config = dict(
    n_layer=20,
    d_model=224,
    n_experts=32,
    experts_per_token=2,
    d_expert=144,
    d_shared_expert=0,
    activation='squared_silu',
    moe_layers=[0, 1, 2, 3, 4, 5, 6, 7, 8, 9, 10, 11, 12, 13, 14, 15, 16, 17, 18, 19],
    router_score='softmax',
    normalize_top_k=False,
    routed_scale=1.0,
    balance_loss=0.00269,
    balance_bias=True,
    init_std_router=0.0354,
    lr_router=0.00221,
    vocab_size=8192,
    norm='rmsnorm',
    norm_eps=1e-05,
    tie_embeddings=False,
    optimizer='soap_variant',
    lr=0.0136,
    grad_clip=1.0,
    batch_tokens=131072,
    seq_len=1024,
    train_tokens=378300000,
    steps=2887,
    dataset='wikipedia_en',
)
Below are experts of layer 10 (counted from 0) of a mixture-of-experts language model. Rows are named router (the router's row for the expert), up (a neuron's input weights, with its number) and show model dimensions 0-223. Each number is 500 + 40 x the weight over its row's rms, rounded and kept within 0 to 999. Numbers have three digits each.
After each expert's rows: "mostly gets" lists some tokens that are sent to it at least half of the time. This comes from a sample of Wikipedia text that the model never trained on.

# expert 10
router:532496493483498531523569539447516514480431519548493486495534580499472509500475516439469473485489547555500481512496483498510540410516549481481488480478435469497512538454460542527482504471470450454574536526594463514530459566520506459432516485439495480511505536527554576494529559522529509443482491454448468569489394469488478540524543542531444445537536488459518486518494512454502481560570443518515486497595464504523498578583443483504501542463502423467528498564533478516457424490496431487472476520574430544402539557519483533481565537537454489436484519554500496511524478488490437434535551600480477492490509507459546503527509465499438481539531513568471537540470536579550496444427
up2:533511446539479582498590495547513529504428555523492476483512497530541441443487538535521551502464469465490466376443441450552498498520491524483503494505517472452506518489532569524468514431497469471516570572528496503485496536482461463575422427453519469517529507441539501569452518490441433525516461454451446518515517452537488510489514441506462545491436497491502477545479453520522446540548543519568536484442545511553406417553537483524522507466562467506463441468572472438526514504435471423532520510542528550546496475588510554473463499566514525507534481567480511499524554487495450478558467533503486578516473567498495526481528544445503545494500514476579520432524533534470548498434
up3:427469480527474492436528457494472473511525602471512602523503532572509447450471536487506481491567406525556501470479445420506452464457584548471502456471446518457474521452358437470494512511557461522521444539502567476489454446544521499509488557420501473479523440485575526462494527531481537431493525559452541476494448538517522467492527523514441545459501397552518516490509486517461516487442533514525484501450488498553509481537563521554543479483493468512496523465462543530534507527512544498543481485492515475479447491539463514469537481526507493521442500553460405572596498487534539492483563464539464512469525469591528480484574455529543548550433495483522574469491498507479487516480
up4:453481435557487502451446495496476469485525502507501516519429545572508559596493545552380540458516502465517529458476465534574496529510461514532487508557452495532566480517458485520513540455470559488561492540510472532492470516476517526481454468521516477554447535527585515508499504551501478505440486460460493524480518508501409505528540557513456553521476510456567468565529493503533516632497537480481538452568521551487498462501462502557508534586449535470530609480505559429459540457511515477536443484506492491483477471557448482526530537508455506478506434444448465493486539461526511468468529379490449455523497538408486539525550525479499505500548530435500488463541544543426533439549
up5:556489464513535466541462551510498517511438469479490506528585522491549428484492502403477463530484394491519549522513467504505524470509547526452514518506511530544545521517481493484538524482436503563464535560532489525516461462534517491509444494460506545553491496538427403548530599434464450518449451470465490515452504562583492479553524515522450456482563438459552423532602532448634551517522496460481466522510529449507471479488459513529473505471490470462510552529414540424526519450521514478584421468491490565493507493476494510482506566549524467535528503515456456499495484427508505475542515471479480500489526575496525495511478457517456566448460506506422435583488483545472497495461
up6:594511522458434500458456556508521468511443494576427520543565548480543576546557518463450485505536558524521520451455548543472481487497441565561531458505508543491424466516494534557447421454465496468457531496569499534463554556454466468483490524514467525532574505472476435539498497486465545506525419451541454510455506514432535474549502442516471516454523549538450449446579528524587562543536409484517522533451510479465519496470455413505449484524570460516547513501523545494518503543441499473418481485467477505510524413496500434480510510506524569513520503483434501556500441503527522504501498528474536489449449477474539530511496427532517435542508452533450526558559539497488520482542
up7:520465464510539461546552416535470492517447459511509499490446559542525619524525489491424528528471511589559526473520506514398467561551465546531484471439480440465526437438515458481442478498563470423500502484518492506501498545516549499460426503505497475512488451500466475465574486509527545481453478572516505539465491526545560508511486472514492423498435522502531530508493563552494464493454531473509439549469524500465511492544496496529549522536404493482428496479532547500547505462607501492508555544508485533533512501515533526507598496492509465484540493480501495394503552401431430452536546527466475489527443445507448441511531567478508557584555520454490480492536536517518536440520
up8:511528492536570530507546503517508429479450533516492492546407567493557482492559442535581519510530492495505583438499516549505482515474421510526493556452574522482444486449436528575535491562567464471526510532528493481502519477519495439525386470376472497501576512485542500587424547496458523426462463482480476528527455466484544498455461484488466500478477519549474514525451524540540488519474438511551549543498549443519476485384500446498557462502466598519467488530552468490480467483463401466479472578552536563476469524485504521493540505429452524476528549538508486455453481508477524484533509534487532459444470533510531514469426484479512506557441478515514464505535556505544507484508
up9:521503443485448503487523546480477542509501458506541529520471444458466574537557523585493485490502466507491479498483518472522492473486441464505515486485414451502502504492557514561539582524469516452490456569480549481466494490482491443475533528481522452504421561433503554561572489489528467507433518423413522541492477556522501541531480453571553486445464483463478532475531417521484528464461503588542523603475563531511450428477491503434518535502484503490537479525493496505466559487598504500466513540473496536535484486515449531508416551469508514521455496516506589526490568485581479495429558534553511474510448523405523519505476457445496483565531554556542511485569444442503539557424
up10:491544525507519516475448487502509491560498417466495512473505526488418446451541548498592421511427506502437520535486471516506494518518517548478584529542518499464469436543457481473419496608493452434561504501477562476455442534526483527520555519511440512487532460416483468511518476541525495414478468533559475484501508505553464500471519430486470488499453442503554488491540505523502497471530567451502431475464539536574568492518497514495503492506516519457446527448484595505538508565530495577486498481469495513450486510550550521508467561469425458470479524505486514442495553535531555515452498514482522459428565467557584534489584484477460503492428541508382520493518573527495526581519
mostly gets: "ing", "cing", " time", "ging", " even", "aging"

# expert 15
router:539558563520542488430557507518421479494440524495522530472560535473531478494448449482474586490486486492525516554504518471520539445433449521476442500503495548521509433527518538464443543434519511488546467523574499456568558528481513500438475506562473583449499486543443471568518551548529511490484420500482443518504497491487498519559416436449501499602531495474515482557508454513549526506499475522516541509490507531552512439475453551498517437538556497463486495455563479504470483492436484556481558604533470571448532448505476487559453478454480427560523528503488546484407478494479477486589443508565465448491507460470480538466458509478464530508477456430490528454482491455432504502579
up3:522451503516486507539553594541461513514502493500470578533490535548435504475463444451527558492508499505430464544466487478536452530492526479508487495486509459610497440493510567447481528482516548589461516505507560391483558434499552523541479572581552553544453524513517508490495470486545481460472472547516458411508481538499526535538480561484534480453427488437567506523510452482545553499500514478469460485498469556495475516553482528515532488488518557457468449577449521467546589427488543508545517588500490516526529505484449507577445581505480473534543483479525536506516533471472481448475472427521480468497514542513481441480507469473593453564458488466481541575533462551480534464576
up4:533494484452470486492449471508536567491510481463447514470492487491505528483580570501416455495559478537395520494481545557524512523474419513481546454482482443488538545505507571482596522518541487558483507498580493498487458496532502543504467414493555548490540495495533417444532516524491484481448502504504469573532526496498488553499513422499570477512523459487452457517504510563534479520500489520547540512487463536428479464533616510524520553523472572425538472494540496441515497455560494478524570411516499504502497452470564523522471541495543480518521478439457539508553549554511525398561448502490426453451477510482500563403458482518449460542492512466542536493475437567515527460430
up5:495561502524452470503492534514522524476461541532447518476549528520539492523481477445497441530468435564506511477498537536503495531490385542571453496426525570544538474579496482485535519457528521438456545497467554518465463523504405506485543497524513526471543469436528494522444515446517527475485511472541548497500512511505489497496469544563447435492428432576511439526454535520489495487434560382499485554495502495518534398416498428555522499495451486486443440506546464488500545477550530528522495473470473455510494510509554511521533429474581515568499469477559488461482528470481532545481538456443518445563513412558438473463462517527518520484472500559523514446504548612490529555536
up6:461536571509522531535472502483474497492471460467484562515452420531526534540546562553432532466464474516540409494532446469550584506463461479504478475530529476503526494480519468503493526498510494439527522442419525408460576510434531514500583477601550557454521502524544441432576547556506513534524503569488538460533464531556508525596479482497466487450440535458499420489533544427501545492596562475490504449491498497455504490468454491479496457552570518491539560494524548492445521466426509533455531463510514547447481432472465575477493555516461539529508509571477521508479470492571489499501529462478454525496437504524468518514457517455539546462468446482438496480483436492454522459533
up7:534482489429498417477540508510507418519533548440426574465488495475533501482456509498502517581563521508565518577484440571488460511490370446609562505511494578497460473466513523475475469449492570422533462476446553483474505486482520485572437514566503473466499458558550490521515490565484518529499427559480529482449498555480536504536462507496555393464510524494470571468516480519508529500511511529511520502494541471515462531532525538543521477575412471466474536477477530508475482436549469474542531510506546438499432484561512518554491470448484450477510621496474478472432472521517540530535481502522470466568534468505430443505486484483476453438487559481496522538525470529483479478515
up8:534510556426439535564482489462428461543455506505475543487461576449474500570489430468485473515539512441556452503527545399476559497546503459550480501480530493583509441415467485512512544507596427406481500533431477521517595448544554490620493522465519506495432574492461498481511474541470474511473428488546554588490421522503506465563486460472464503432463540441534499563494500506538462524500473490524494525492490487479522421499560492525493495471538552538509494491527493497523447464452547508537521436508444518525479551476525470497454533505521508555510540560481496531511488481491525461511468543521525534490458455553528501477510480466527520385458497485532509570483506530449533562536
up9:472489511530501493542507514549537603544479399540464497544490487510486521486480469468462501496462464499589471447537538432573463525549441500486465520536521518500483493526513504515561528496476532455468449446435475472532440504584571486530542529526502528451454483505439458555520491549550528457497430425409437483538494434544536495593506500483524546524448526524560504459435478481522557466498483516498508558431576527493493414449551459545453519527491491516536449505564563442479495497553512520441585488495581511517554426489445470515535463502528488546480450478482536537493474482444517454506515455510496489467549560479509534497571446478558513463538505452479547579545466430497528474522
up10:549503535501453469519519471489585481490460421561479542493509448431507546505455476472575471473540529451535533521458482555504477506500465452562523481506463502509482583482472469537474560423479577474502577495462464486468569497555525445555522468608475443488473497506480488576454537488424477523494505542483529505530453555481476523489403503484537570511525435508503517490489518510504515499515492474492483580495484572555520465493518584607546427495457450417566469523547484553521481423555449509522518501466483467481536481531491463532526442523486492557462472526497483468545471465492495488522510535509476476512542547372475461553489476539461499503603464486502476522575577479538481516469
up11:503514490533546509473504515551582422462446562507467530483446519486522448471465510480454533480438492571493463505541501511448504514486486525506550523584462519475540502432535509498511546488515484531527471545549578491436541598580460486499551477527458568469574531488541483535470476529448455496480472497484512414492502540570586535540513567430478491516479522502414542442507517578502483450483469535507515553504590562470490462440523482504550542518462390503558499494510550520526507510493521486474463489558568505507428455473487469486469527450543502484490461458414478544470438407442482445543418494510507452439506439490490541506533477553572561490467572509473484510504515499477483486508
mostly gets: " children", " JPL", " Republican", " MPC", " movement", " daughter"

# expert 2
router:463538508440485466420518483526525493530509456435481482472546579440435538472471498543496454514469433458546504504495536453498508467463545482560452548533521503486524487533520483467479459503536487584522505531476478529523469464551513566464549499496487535524527447586478520471528537491542559502475519424473458530420472499464534553502559467439550437535499453474519575471613510541562586517510505471531509508515513518507533514562504473450510503543492569493513446556495485478558542538510516510480508550459480451467500448493526476536491468492474437574440539499495527560532482534475538542455408508520619422562512434561487484484490541486452392426450515533479506459479439520479485489572
up4:508489512488495546483444476504444483475482506543588495498518499426530432499473533452527513508476426474486565454505441494506573452586584472524519495458477537428441569473507539519549498449452497537627526488530504476499549512471507518501555535514541478456508464489496460500553466522491436469560461519565463542440568495537516454504467511535582449481514504468504439494609494494461487521481502490484554460482498471513525510545464506457515475507495479486472540475498468551525492499536481557538591547497520505546555519539517400488561505611437517462562549499504462471552448465531543510471455553465435507506452503548497486477543512481549483560456517522489480429475550553434589434469
up5:538484596554526480533487505435417524557468495487500488453473542560460419526510473461529478448496523536548451468521551557461470467467489515571494573489497489477554518428569514501464587456577515440505510507391471464530450516520491509462466535445479451526485446536572496500468437513518504560476498520520506571533494447466505527496441527490459481535519509492573453470446487497430483545498498485539480490473561502474498468536463424489557462469469467568499535578468546580487491462496492490459445496501497492532489560448639469485484502568480463490478501456472483498559478539566510591491507496574476543484596452453537499477511483513514520510528430548515468534525536500530538449482
up6:538561558506495475517444477561459486495516527476452481459496542542477506461540513518494458473509518502506524421448508526513487466486463455439487530461497526589465480557484512462530556483470466530493472554521382508480485528458495523553506561543557496515446532502590480458568562574452486511478484460529519471506461473490440545468518505484491460464564458509406466510588505494493525559497439472525511552500411514454531486432425477509515497489502481543487560545522544521523522470505399580465484447543448453469481519533546479427476534458538494522438487450478532528497547485466554530457462605553562584493540552420505478430535487527566538460471508477508456523530486527490438451518
up7:457520428492508393502495523488453456495508452541553487386553495398573513474480499518490554576493493540552564509525496493483526603524622472437492521535499480472394505478514449536472424533504453554447484562515482508494559512530527528517480496502457436553593526516478510537478533474487622463527522535457464459481532528472420524537504529508465481475522535527457514515484505485534567507516474475465559449414500460542495563511462518468513535462485477529522490576472536475508479534491428530538513536537560534497501470546574464580487512506545553507424501467457525520498525479426495464489468478483535518449540466448521480515512577524485483522475505538486465538481471563511527501492
up8:477489484421482576514536463537470522482562522432497467521406477484534528497520483464453471505579441460552514487490498404549529449472546486507477501463490500530504526458576503586494470502519500543521457532489462528455536511550502484442521478438473510478471525472454538446490510479375466489487497511499496489528550461504519479514450558428514509492450480482485464437569525510485514503456531523432516480451556522412528481482440528526465431460514379564567466503533492510565552548511542549533555463476505475500601501419556486481523444539530507472494453480384554498499509462488555448491508559526523467481507401511475549508488477507507514528550501553505527534505501504543497515397
up9:547567468510548504460541485515454489466584487562473567477481490459485511510474546554531479505502464531504596520527523512472422584475502460450473497526468490454508420449535545554578503468503421511433526506468527514557522490607458469550536529468540504467522560475516470533430507516463515569525536509485448516493555484504496539507524526404514483515461488486534505442468539488574520497524528507468513538553459497549443523449460497471502469522472496499489545486469556527506544467499493447457572444476546553454543483479421506464473447424456511550469557470488494516570445544546517516577558538529525459495451507551493428566445481476482497396428521471482460498489489565475537541570
up10:451413466502528487442505481486460479536515507515530529462574559458520526482518479536540518482614510474546490499511455468519477507548500489581453518505561496466506521495533504504476419514499469465443471484523495533451475478512511525500489481518520548496503460532503462516451544430495504562474518457518456460477401443495441453488461470498561534523462415521502511421498559477510544532502468495437440541560496510460551511533492466473556460445568517501515453550467571472550529458489517549560485465440591533502542541526465470469478468487478509454399500448552466475516535497541606569575521465449510526529476537499513504482585455491485466475407409545434413533485495512508507571483
up11:499511508517533500420429541499486493485567540505467557543514484561470498475512525532496507530507477484571536583467522499543433466524496544458499475563451468489470475513541503483495549478410496543580455512535542408503552453490517548467505475490518477505500472506439485554528524503485562473484492473502470480452486541467523515464565506495537465383444536549547490480569453606514563525517530498590523428373527456516548555573441457507491466486505505540539490439483491482549465543600448495425540556526529488473536452464468472501514449470479528542541474507528482485496498519475442508421463514507533511498565486487544497422496500442466533471539594523506454545487530573530510516527
up12:479511485525448454551482489476435496460516529528544505476486506477470460570422502485444447526456567532548515429527471455523476544431507438342551561444496518515508523481477442485461516570491484594488481493459506522504500475475533466465486526513443504531445475441557504498529493432513631533423559559467514531533525552555487480509594528516471505467506473440475502434543463516490531578515494529483539504530465469522498507483547525516531465503501509490452540488540514541480553560488510543482522474539490458472508523497519563487511456459420495475478558486537512437503490474509463417521468495468510454481482518486503558487488424501505478463568592524537543551463539526489414408563
mostly gets: " his", " a", " its", " her", " an", " their"

# expert 17
router:502580436508445499496486453539437484491421502477484534518434513554524527502537524568517549491485486470544570573508509497516454454434501507523465477464504558553482415452497431464499465589497488451503468478502469503526562488443437447540504605548409484460557525560441489472465477485492524556503514472538464481449490469542490468496530470512481504449488508529500553520438525471563541429564536509497562471524511534524550495543514446489545542464530458508485507552505463505566455363483513528480499557521533570460527522584496471479534506469448460473487564517499448463413556496522499550470550510540479556433538528446526523493470478499496552433507506495513506492562407518559497487517
up3:522570551491462527446545511463500426542526479519546499485438526544502470461484489457469467461443470433558557562539519505422516502446471471519520572477512509501431497516497526542546444560508477508468446480532589445508560457494489518518428513475447528519505527489482541510488535438475522511440487499604501557462546475515431537467523479495528509509522421500503486473487392498514527515578502456466482483522445521493519497483495584481575483434479509574500583505454495493492563440531477465465552463541452499566566523474538485530550502528503540570441495567509453436427450498516406398478516435510531494437516491471468556467532498464551486430473483555500518501517505481462542494523
up4:449446487500519499456560496538550495478497512484443457531537477470462477482472512537564458510502528460544453496445574520425539545534483489511525532502598565580488414510482461460462477454523520513542547456445464464504480502543487469524530495564489529496476515444481512482478445499477498548530456499496502526537517482563501470395438595499476532528440495450438545523497499520542484484496478524415463505426461444491511541551484465562541536553481531494591499428505599559456445506536477458418491459478578509497507490545493475483529463502468495373509512486554501566490439515461488556454488553431480492487462437507572477420520453470447533538529537463490491515541498547506518506462
up5:517561542584481493517490492514488501493510459449510554406528488444479461439491494475537536484502500439516544510483406537498500477497550498464515484528572500505501533436539547498447514495453482492418524527541466565531464467441532478515412531497501430509488498483493486383481511502454522511499410504442449438480472472554493504497465469474497494458398481488518520440481453526487492449546524522482562524475517530542457491495573530505566515534531505511436530547479488453529435490529517528551532477588522493527572449536445493446650515461511483440405502482469478571504525498544531505479515464549467566447486493535445462513514520494490489547468497474496435590497481441528475557573
up6:474541536504485505456548453492562465448498461451464498558461565511498470457439462484493395522513556572497521505520460466488518524513478581508545502503491486441516530409479470455552474443528481425479471489457485432493500469501444534491528467558470484535443434508475503518503474527548539518493455455402518562567425479499508503468493498514494465506508469507510556514544579480506487520547429500425579524470433474595496423452473462526468480499481482513582490507492476467498520512478537473519514454531526508475410587490493440526586551460495549503453530483559479498459533565548543509504475469508559470470479497469469512490523455475514548482446497482585525454529501539408447431589
up7:506513445536627536522440570532469456512539514544476476542561450596501522465476511555457491524517560480480477488506546522504463472493487513544539452508506548501486516503491547546511484539438517389525460480514445496568557476523496449460547555476520539536482516423446517533456510554574429473507443437445567504447501574541571528445540490486496479429493472485486510458442543427514500519446488420458552502432473564510518497571491485433471522476529461538459498500492468504517447466468509514475444439509500496523502460510521465461489470515459528574425485548491523463455539464521420499548479532541423529517578492504503452510455473534512575443457467514522475540446482552463473472465
up8:502494475528447514482449530526505525481408466535453503503575466493527453464495454499578482454550507545545545470514509517477470517491580504559493566479527470456557483470468417536509418573521515470534531515482471472495517538492480534536486489563561474450539492508430520457464530540470499455489498520477496534521459507489491414396478476450478534545471429542489562464483539457488433473484509426496497499462475487499541463527531521526518535526533520506494493570535479443480460577480495486489570573488445557519484509561498465468482493508476448450398493512527454419567573461465501465467505577530452555445436505457481549497595415459446436469540546515492509496480487571563462543528
up9:565495439447518517594468506412495507495527549468502488570500567530463439525462444426538475528512561486507512419524519546557509490451481564564509452431549525489462494512492498442469542516527583464498433556501453484501539507547563429443425538488487519478484526528498526399480470513499470559537512533472506541513484467456578455495580504508513521415457519455518385447446552457498470544484515497516521533522544508520436525511504555561519485528502446450454417505533478466522487467523499518535528527517518467429536489487501505559535513563438557511556537551537490546440516437490495504487547534443449524457488466435550487522545538434500429480485501458557479492459489518514505503514
up10:489547471522510501403544537449519520553531496467466552528504501526509556499478452550488477520514519505487390521523541488495532549439538498440511545459537517484529512545470528502587512465481454470511550527533528506455507499529444519526525464494584494484571489516541432493465499529529531492502519489441463560438473533471440509472541489482521551454537544507514484491506442547561453437492594478516441494507518468538422476542500554502578493456544390495527527426472480459474446479403522537490495495533491525502522479469543455526577538601443492480486492479532442514518505539531496489512519389484451581446493503509424523545484480463477496494518480500463590497465379459570521494551
up11:473520597452522497477509464487534478513442585557530510529479509612458516557481507488513485557563512540477475504543513442567500562513517492428444437518501420477492551528533533463467494548509518518544468446503501484502519457486452479464522497481505554506482442471459492508582476537468549454491469506473507498498491580515469564405529539472453555533526503459529510517493423538433481561552434462564512466525526524591443495578440507466486551532455509504503454502479542536512450493444474473478528589495470395525513440565502488463528552538521484511498504540485481496438478505486486484510527450543473474436473483442495466538494524495548550512451428525504631500601500501524505546504
mostly gets: " JPL", " medalist", "Scientific", " disease", " NCAA", " income"

# expert 27
router:472508480601461427468538523619490532455508493477447486534506427488509495483533509485566470495536561528490484495514444496532470499443470520465488440511483517482463558510436442431487516513484565579509511490451504490505540472483491518501556485552448486491518522580523378495499534531481505498534518431479495458488507558540498545503485517486438460525517407519452506500468534464535503478466505485480512519523556522506529516500526523514453458492525526480509448459471449498519622533517584448472468531520444470465431487468527455548539506523556434624560568437458498591471462451566521495480479527549550468494524482420402479534465491522505520501477585460476507570521497526527455507515
up4:410469473517453521511549502489541568494440519518537554476487452573489528502488440450536577469545579474538476513532539530498539457555545504477490543431530459495426554484488595466503461493505492492523468488517498517548518525462506510538539487504509546564461458479504573489488573482459436548479476508494494450469525509443465532562527467473467513579601507477469455490492460443557510469428485459476539505506448506522550437495514588511458569494458508485530507530490495454403546494428497538468574444525457487411473488496456441437513546535558502506494527560516454492572570458477470489471527487545498494412521457482482590475480510490474513484451513494492472505556481423430572485487
up5:490453492517485476517586433460490562522488500502438477451485549525549537556519405419525427529519478459575527500471498503474488534572504486475544511533521443495544512452437541502518460496546505487441450502528457495609475483463507462502453499496458399546483564490527492471499496474534526450513480598482571508536522487486463473542489548530459506472546523435525537529529544522555568541570443546477566507472583602410494447549466468557582481533490452478465531487505553496561453454553421469548471534569540486553541494492458471474566554472483491520491504541458492496472481506483468434561561531498490517495522479420450489512499495463538495506516531502519520555511491515518503442543
up6:562508515463426540521540530537484462505514587505500485431472445460393526489496502522464464466479473460479560495558497474434594519520548471561449429578503469481455526527465534563492507466462474477460406493517466553418527502492483472516586520506531509468504450423547489529519525448553468450495422469491491473509509577488517497470499459555496465499479502477490516470502528446562561519544494458557483499510534549478518522500576530540511562516492515551484504426496438453485507523504458504440453482487494501529517535476557508494571515463561501520477494540532481514596490434471507584385518464454542474494548487455456508457482549558527478560506478483448414534479501424559531541478
up7:545526440449507499561482465472405451447511468537491562499622527560508536524546533462515513486496509508506485522543474517598506490422504496463493494564466469482459518472476465506456480542542541464514415553520440483465441506484527540474503481559502459572492531441509443520542560505480502486498553484527442587488561481535427486500428521554504559470451489576496501423535472459476465487524556450549512466521506500612512564426454512470596511482505456445509495516414479520519518481484601501570515488515533479440484459468496483587515566503484482532556504503491539470467529514430505471553487462525537509445453467500478499539479511547497522512446469480539485445464510488529423483459
up8:574470447469553557545458472509510432525471481522499439542499530452505477494511498479506483500491508519510485506456550471420495523544520539574533503474443472575493498445464461477540527480531487448439460507493477556480577465540480509512427537507467509469445602492540572496429487492477431509477448535472574483485511448457512531465481503532451516489527511550504481546513605449527487477475605519475448484526432515443519495498496507520514540543491537515483531480468466500549410464467611484444456436522537455532521496414516497478490435528549496417503530473545498478483432572524441493593505447516469458479462476562567530455491451495488494581464495542571497538542482505579485492518
up9:480453498492544514486512563482490426461466461536481472462468472452494573503446510416446531487480479496562529503528507535565420514538500510546488461489518469463468441463549544406528552468541488567479439452488489470526518542519576461545447588495502485474480509511531562472513512527520604496551522550534477474445465524481492504433498564507521469496520527430453484470593455490484546510511504456527492469397567457505519497460517505460468478500487570477588497489490514546551514561588509538514473478499482495521492518506555437484570519485482448565478521514542494484487504444597467447476547492532538480448504484462533563466477582388481438555503521521453501561515460452529482443511
up10:475516566558465477503468577530503483466496543512446485576539470493499486420436491418476460494538492509489478522499482480467459513426499532515490503569560496468549499507552484503530459510451483470482430526483414456511491515479458545445554511516418518512435486497504498549532539507456572612500458456515518464484430539551557501493433487523560516482512542479464527523531462458568501481469593499461495535508426553483428467436435503517596500495495473528557557499506487478589444491436454497556502514489521452547456452487523525513436527457425515448522504534453492578582493511477486502511585492519499421513542540446518461515489544566444536459527483467515564481457544471512467524533
up11:494538562561505483503446508563504434489500446550496579537471451509476540523491477481547406426473489479552432466497508434541423498469479429437554559547520511493608489513433515528475478496536489462496481504483474497469509489508441539481460547523512520397479501489433477436537504499440557490530492526453525483512495523506578536466492455511469471490472428523516530504506514520541515519497549458466575438461486478492486441494472543495473520538497489457486540421556503537560467430514496522518511592446482432480506545451570557556429512486487553565527517431522502499503495501507585483459453478442443557429556521571460575508506495525533544514457502590462472458489498521488515551471
up12:537477513539507537491530510495489555403423505494517558478587522521547447433518479487575477475476589482481480473481471440462574544401545487559512567537513485436520454529462583546517492540524542528518497509489570522487509520539446505491545502505520513525460539502498485520543458584464482513443494509460509536504538514444476448531478442490558456465558539505483517513500490565488459514435455552534506463506516519530465429481521479495562491578530534442443494434494449476521555505527466522493450516501440469521477441618509450467436530479456482574536423539453445459508521498480446507483501501543515461547484617498527489447520494514476451526542531449412494517452476530459508571508
mostly gets: " Monte", "′", " the", " States", " Preceded", "ial"

# expert 21
router:577496500510468492516525472514472426529428472487494508510479559560517534501496486562460540512523486431528559545515458487561443450379504515466418502525513542540543548442514433466445476660467448496586507508481473499574481467555418444537457526505522505530482478584492449477485463483469482549500553452506482518494501483524523446484544471540503539488448537487491532498432439521515505538512503485489533546455484481585432519500527508426516461482508412425560495500490578501480459433492496563521510543528501460457457554560473496497554463534500479491526507567483558482394507511456534514482502446482428499466486545478511438484512492502513524530535478488501431511551507483562536490481
up2:554484512565428600465537477487505484497520540545451470461513482494482523550493478488478545481474480505523508503537388502585506414516475476509464531450486514478433543468539490539460516402496515457471621604488581516485449401556536499418486471468556454478491512550561476490480455527507511532514564528522492478515482493446529541559528518540506461515462478436501533558457474482486514528534482521452513438520508445497504495479424463517484498502462548409486469549546505545544432511530449496553524496524469501464486562530476478516501565513426515551460528479496529487512497494478411488586508500564462559482510542549509464514532551494484527523485523459529439423534471554471590470481
up3:513490559485540527468464488516596491534501542494444525460486564482497548459481463489486508510453462453583506470484508495444541503661545482558541488493463490449471512494451472439516482459505556533545443531479440521445508459490527552505496439508467493508360496508485602484567559540459474474503414545449462465492438515532429469545482460569476491522489551443497461448497450481509545442519506452473474559573478458470575469570496564522538523521526483536479504474506485534489479467446505443485513509466452503472492537538511532465447444483509474467543451484539560474410496537547524480460540478550509565500441506467517512443521475488523566523496549575488502479505496516505575509520
up4:566480558451477430504465469529442450516583450463553507543622582509520480451453430538456469481476532556471514494569525445555503456482483525429493543472541468504423548523475468462552499481512496493505537444531449535588446516489461493514501535567484437536472504601525504481546569450475533551562488452494512485524524521500494510477515471511507550492552458446565492510534501445449522525495505465492532444488476524471527500473465556498516481486534439464525594425474518549520550495458483603476511537512488513480523530533478456527505569495478532522514413463561457495511547516485535467467444490561528559486499525515376447436510454507488494457477453528503513565506542489449521463499
up5:522473564513473493524545504529482569506480523515500479542537536476480502438521442495501464508512522506573473493465539556458465556525437534477484512507498456530580550507510420541436458495491520503430562457511493512473563518501452394511552576448516545529535482504515460483496400472469490475541532451558494554546564485539473498539522517519497519455489541563509501479519505545464511460510551517501457485510573480497471588577500414555456507440473507468529446483502433517539494528482478512560532511496559555459566554505524499504462520450426515585524464535448494493572523447471478537487449464446480562439486479428568577543476522576460528463469524427532462453472501581488533561464
up6:467519549523532520497550562443463557509492443478534466455439588442582500487505521510464459452516499498499576483504513473636505501521450487416437429483510522525500475489504507499438492555507460488521505501451416500475472515427532482511440536498511601511473552482477542480561472527534539480489469438505514473598493496527594480538470512510522563509563464445521519529554491533586559535523506531573525485540457451503486468494427472524483524429508483440546549472495526504451485468530430518449492518481518491473627519486484507504556459538540485468489457536412549458560505476474496528429512478501532534556417492509453517458503488496510459544492473526500467408476505498511457527509
up7:478607453473457538464548586543511543479505579503543470506546493504464515479461458510475510502495508512499565471491476496508491448473501519525444477424489475454502559506546518425493501513522518509485565502493498464525530539480521573523516462521486496540474497508533425510511470512551562514565560418571422488535620532458517547467481515478524487466514549535458502526550422481490430481553559487495490527498473485560529521474473456540553495441437540530448439537513449409513495444523521441498512477445530470492474485552503537468561532549533478533434448452499489535605444471518454485570484475506517509530565551440473491437509448546531557505567562584465472471575468477510516479531
up8:509510553612401489573550541539542538492488528530529434451471485480453459511527523514493471485449498462542533433509511476489508514490522490456419461491535504532482563516513530517504533507478485581514464412549469500499537548462543489565422504488521480533456540483437485508532537503481506546446454512570487454514441546495489485457493463488510500488476444488442415499543566494512590554433508544472482589495467473507491500514430585539509505461532568510452552473522526511470570590575592468450483490490563523532475535488582511555472504530492528498453493486516465508537515596452474504491442540426497503529474471467498523450489465524582482468519508533522459511517590444467553478511
up9:491520474480513449444438510473452454545399434459464530494546456560542484514518563525520512515501435512520467402523430470496528436540596519538529470537518483472420450568439521501537518470479472509463559424495486484596478492474549529561501505537463489507534480518538527456535527484451508422600581507599459464426523477567518570499450472418477498478501526499574507468485483538500511493529477510570468502420508498502505468470500500555452496543533430531540456457519484523545489501478489542512464502505463449500511508480441458442477537558434571496508528498444446539496554506541531479465458473551469545514487486489462524521541530503543523553474556482502552489480536595485540535526
up10:512462453542473438510480541467527572500564543539446440442523545516484566516465443481446480499426498480517490474523573541501444507499546474489532527489539515528501514496521464452506591493509621501542427456502501491522541495556456500518526479511428460495516526563493547509485562462490522546478527453499544509475513484549516507431490397502483552450492399440496447483559463527475527531449497481413450467594508509458506493459548505507527482456551508407456484458586524510433432435538462538486466501566484522529525496527479558512483534522483488485527509516442478502563533547457523466609524474475447516477513481492490466527536473460469529520607508460462418520550492465515493477451
mostly gets: " via", " Clade", " Sir", " Died", " included", " Released"